Weights of a small mixture-of-experts language model, trained from scratch on English Wikipedia.
Training: a variant of Muon for the experts, 342M tokens, 4760 steps.
Below are experts of layer 4 (counted from 0) of a mixture-of-experts language model. Rows are named router (the router's row for the expert) and show model dimensions 0-159. Each number is 128 + 32 x the weight over its row's rms, rounded and kept within 0 to 255.
Before each expert's rows: "raises" lists some tokens whose logits its average output raises strongly, later layers aside. This comes from a sample of Wikipedia text that the model never trained on.

# expert 54
raises: "way", "rian", "lav", "ronze"
router [141 129 123 134 117 115   0 170 154  87 152 159 149 157  79 128 146 104 104 177 150 127 136 108 105 101 111 160  66 143 122 121 157  93  89 115 124 167 105 134 148 100 112 201 146 101 118 166 100  92 129 159 145 121 146 113 131 135 122 160 129 126 155 153  80 127  85  96  92 132 107 155 202 120 115 123 120  87 100 159  98 144 192  96 147 120 138 137 188  99 162 110 163 119  99 126 120  91 177 159 100 118 125  96 111 161  83 119 150 114 153 116 162 158 107 130 151 191 138 140  80 121  87 118 165 130 104 167  86 153 157 137 168 144 157  99  94 162  93 105 141 151 167 149  90  90 150 139 180  86 139 171 144  76  81  55 165  75 144 117]

# expert 22
raises: "shire", "lands", "mark", "arm", "port"
router [148 152 115 166 100 107  34 150 132  82 143 135 165 140  95  93 172  70  89 131 148 155 141 102  81 122 103 123  69 136  84  88 132  92 107 152 120 177 132 139 129  82  90 149 154  67 143 119 117 123 133 144 146 104 150 109 140 157 120 162 159 103 138 136  96 165  86  97 106 127 105 167 110  99  93 126 133  99 108 164 143 153 156 106 144 166 150 131 143  93 159 101 188 116 137 142 107 145 121 135  96 109 159 103 126 183 105 130 151 107 154 176 151 139 114 155 178 167 160 170 105 112 123 112 156 133 116 149 109 160 170 147  65 167 126 110 114 146  96 121 147 169 154 156 127  75 157 160 174 120 130 157 143 118 132   0 130 103  32 110]

# expert 62
raises: "ference", "ters", "pen", "duction", "iety", "ches"
router [205 114  87 165 124 104   8 145 157  72 164 153 145 121  97 111 150 129  83 162 153 162 151  77 124  95 120 154 132 164 117  94 132 115 109 163 103 175 130 178 158  97  73 122 136 102 156 140  75 121 165 163 192  71 135  89 154 136 131 141 149 112 137 155 132 141 109 105 112 171 112 147 169  94 131 126 122  98  87 176 118 149 154 106 161 166 178 134 152 231 147 125 168  84 129 154 126  96 148 141  80 148 166  76 123 154 106 156 130 123 139 192 149 150  68 145 157 154 163 152 107 119 119  79 132 150 101 135 117 158 151 156 192 156 156  90 102 114 103  99 166 180 144 158 128 114 138 163 156 108 134 173 156 110  79 133 156 106 129 104]

# expert 52
raises: "ing", "s", "h", "B", "K", " of"
router [156 140  93 153 111  94 165 168 160 109 179 156 143 158 119 133 139 107 110 159 135 169 138  84  89 135 103 192 224 178  98  89 143 122  99 141  70 151 100 160 120 111  92 158 160 102 150 167  72 124 156 178 129  80 138  91 141 157  91 137 138 122 145 132 131 145  93 139 106 141 106 165 154  77  63 118 168 112 103 137  92 163 182 102 147 150 153 157 165 233 161 103 160 117 112 162 127 133 158 129  98  86 144 142 107 150 104 150 163 120 169 144 139 147 110 136 197 141 187 148 102 104 112  98 195 168  93 153 119 157 161 143 111 145 131 109  89 159 137  81 187 160 153 127 110 108 149 154 161 102 124 169 163 112  83  50 132 134  98  98]

# expert 13
raises: "s", "man", "ly", "t", "ther"
router [153 147  87 139  75  97 185 139 139  89 150 143 151 158 114  96 170 115  82 171 178 136 143 143  92 110  62 146 164 144  88  78 174 103  84 165 115 165 105 181 137 100  88 153 160  85 129 158 121 106 153 180 172 100 145 110 159 153  90 173 142  46 154 170 108 149 109 131 124 147  97 159  79  72 104 126 165 113  95 162 123 165 122 117 169 145 139 137 172  76 143 129 112  85 122 154  80  78 155 142 124 111 168  91  99 184 103 167 143  95 160 175 130 188 101 182 149 179 111 147 103 135 119 115 149 117  90 129 112 178 176 171 157 166 153 143 106 153 123  97 188 145 159 136  93  76 175 140 169 119 125 157 153 143 120 129 165 132 159  93]

# expert 58
raises: "ival", "ary", "istan", "ney"
router [161 169  96 130  81 105 140 169 152  93 139 123 134 152 101  87 148  94 113 157 127 165 135  87 106 110  91 175 173 155 139  67 150 100 148 155 107 146  60 134 158 106 112 144 135 102 149 159 115 106 137 154 143 124 179  88 129 194  69 151 158 112 166 150  97 145 107 119 118 147  87 140 190 155 152  79 199 119  91 169 112 138 158 106 160 138 114 132 150  27 157 108 171 116  93 171  83 130 169 151 121 112 145  77  87 159 117 170 142 117 147 189 141 141 105 127 149 159 176 165 103 100 107 106 146 182  90 159 105 130 126 162 255 157 107 110 116 134 120 142 135 117 140 153 108  97 141 163 171 140 146 137 137 109 117  96 159  96 149  94]

# expert 63
raises: "nes", "ylvania", "s"
router [156 177 123 149 108 115  43 139 158 114 160 145 122  99  88 123 158  82 121 170 151 121 107 108 103  83 135 120  91 169 106  99 144 107 106 156 137 143 110 168 140  89  77 167 137  83 163 136 128 112 152 166 201 100 167  86 177 171 101 145 125 125 123 181  86 175  86 118 115 168  97 124 106  63  88  93 144 114  85 159 122 158 144  70 151 140 163 142 155  99 157 102 117  88  85 138 107  96 149 125  89 100 150 104  77 180  97 118 121 108 136 156 169 175 151 146 153 157 175 159  96 108  64  78 121 139 114 167  99 169 143 152  42 186 138 105 133 159  56 107 143 142 144 144 114 100 127 144 134 115 182 145 117  88 106  89 161 107 173  87]

# expert 46
raises: "or", "us", "ly", "ro", "s"
router [164 138 122 188  83  56 135 141 148 115 136 111 148 153 128 114 149 123  95 147 167 129 172  80 111 117 102 177  80 150 108  99 170  69  83 188 102 127 123 147 176 110 123 145 137 110 169 145  82  89 120 171 126 108 155 130 156 186  99 118 145  85 166 193 129 148 108  87  98 138 112 134 107  73 109 116 154  94 112 146  70 171 146 160 157 169 178 177 177 150 137 124 162 109  72 198  88  97 167 119  98  85 161  99  98 175  80 146 139  99 149 149 114 170 109 174 135 141 158 155  93 109 115 113 164 143  63 177  99 131 129 131 106 148 156 104 129 163  91  80 173 156 130 158 128  66 143 136 146 104 164 142 166 114  82  67 154 116  99 113]

# expert 3
raises: "re", "ini", "ati"
router [163 178 100 149  88  78 135 168 183 105 155 144 122 175 107 107 120  81 129 153 161 138 109  97  76  95  99 153  83 158 114 104 172 103  93 145  91 147 117 150 182  97  87 146 122 133 137 141  88  79 162 167 156 122 145 113 182 197 134 171 135  76 143 125 106 159 111 112 119 181 104 145 136  93  90 126 137 113 154 146  72 140 152  94 151 135 139 181 137 201 151  93 155  84 121 161 102 117 136 142  63 105 161  95 150 154  83 142 168 128 179 143 144 136  91 175 136 155 178 163 118 109 112  90 178 172  96 162 119 142 163 169 208 150 144  73  82 134  98 138 119 147 146 151 117 103 163 185 143  94 145 159 173  92  79 111 170 136 119  80]

# expert 16
raises: "al", "part", "reen", "ary", "alt", "U"
router [137 168  88 206 100  86  63 149 148 104 150 133 125 156 107 128 162  98  95 124 143 147 181  80  89 123 121 173  67 167 113 107 158 115 124 117  95 178 131 151 140 104 103 149 166  96 167 160 120 106 169 138 154  71 156  95 165 134  99 182 136 120 122 174  95 132 131 102 113 143 136 133 103 102  85  93 158  95 101 145 104 162 179 106 174 160 146 151 172  73 161  92 140  95  97 149 107  87 134 140 101  70 143 102 107 144  97 175 169  63 146 132 176 135  82 171 122 171 152 152 114 101 120  92 136 163  99 159 122 146 117 167  49 143 176 106 129 149 111 120 164 156 152 104 110  87 137 176 176 113 150 128 136 117 130 159 143  98  14 137]

# expert 25
raises: "ished", "mark", "["
router [139 143 123 143  92  65  74 153 125 124 128 139 135 134 100  77 136 104  84 139 124 156 139  90  84  87 107 134 164 162 113 111 158  95  90 140  84 180  79 145 143  98 130 119 149  95 147 129 111 142 135 142 178  88 133 119 165 118 125 168 202  68 140 175  99 141 109 125 142 157 102 148  41  70  88  60 137 115  89 150 149 132 192  84 164 154 160 164 134 111 179  80 170 119  95 147  83  88 144 126 119  93 185 100 105 144 103 135 108  88 182 147 166 182 103 138 167 143 153 147 116 103 110 102 180 157 109 144  98 149 139 149 126 137 142 109 125 167 104 103 149 186 186 143  88  79 130 146 130 127 181 177 176 107 131 155 160  97  68  84]

# expert 12
raises: "ini", "ón", "ino", "ão", "o"
router [160 178 110 170  94 108  99 160 111 112 159 160 151 184  84 109 152 102 134 146 141 183 129  93 104 112 114 126 138 159 116  96 164  93  86 170 107 176 102 139 174 121  97 172 141  99 139 160  99 106 161 153 161  90 145  90 150 130  96 136 140 101 168 131 112 131 100  90 114 146  95 139 233  98  85  95 145 117 121 110  94 157 157  87 149 158 150 155 186 143 156 110 109  89 111 169 107 114 156 164 111 106 151 129  91 144 117 155 148 119 136 154 173 183  82 137 132 134 152 158 105 104 123 133 185 153 121 170 101 117 134 151  57 136 184 100 140 164  70 107 168 159 157 126 103 107 191 139 173 120 125 166 157 118  80  40 147  86  54  67]

# expert 57
raises: "tar", "ar", "ora"
router [173 179 102 115  89 120 137 118 116  74 156 167 151 139 109 100 127 138 109 138 128 132 155  89  87 115 101 163  88 161 103  92 160 127 104 143 110 135  88 148 180 106  80 144 171  55 172 162 129 107 182 160 179  93 128  96 165 167  98 115 151 140 148 153 108 147 107 109 116 148  74 148  63  88  86  99 175 121  99 162  99 143 135  63 129 130 156 162 135  38 147 114 137 138  85 175 130  94 134 183  85 114 120 112 147 149 107 139 178 121 151 163 155 149  77 166 138 157 156 160  94  88  91 121 141 157 103 146  92 127 148 125  99 126 200 110  90 163 105 113 150 125 141 126 129 102 125 185 167 103 172 185 147  81  80 211 138  81 148 100]

# expert 23
raises: "err", "il", "isted", "ild"
router [142 145 131 146 139 124 156 163 171 101 149 135 166 187 101 125 133  93  83 141 135 161 198 162 103  90 133 146 133 175  89 107 148  64 102 183 102 162  84 185 162  93 108 138 161 103 127 161 121 108 145 148 187  81 169  77 136 127 109 142 136 109 138 129  99 167  77 115 128 158 101 179 100 121 109  70 147 121  87 134 107 150 171 108 123 146 150 142 152  80 171  66 170 118  73 166  67 121 153 171 116  76 168 127 123 142 126 158 114  99 135 178 128 147  85 152 150 147 174 173  75 106  98 124 152 151  90 120  79 180 147 170 157 192 150 110  74 173 105 110 169 161 149 127  91  95 180 144 181  96 176 148 129 119  98 144 133 101 150 127]

# expert 8
raises: "ey", "ell", "el", "ow"
router [125 162 135 162 133 138 165 137 191 106 168 135 176 140  95  87 193 123  95 156 161 136 155 128 109 106 121 140 203 146  88 120 143  88  83 162 107 149  73 163 144 112 116 146 158  62 162 147  87  58 180 131 141 111 156 104 146 116 104 149 130  85 170 172  61 143 110  95  93 168  86 177 136  85 104 113 131 105  65 151 106 146 168 110 166 148 142 141 177 151 155  95 144 101  87 152 112 101 155 162 112 107 131  87 107 138 108 170 166 106 160 153 106 161  50 159 144 180 140 150 118 115  95  85 127 148 111 131  96 160 121 162  35 146 157 109  83 146  86  95 162 144 140 154 121 115 170 139 146  80 138 163 135 113  88  74 138  93 107 102]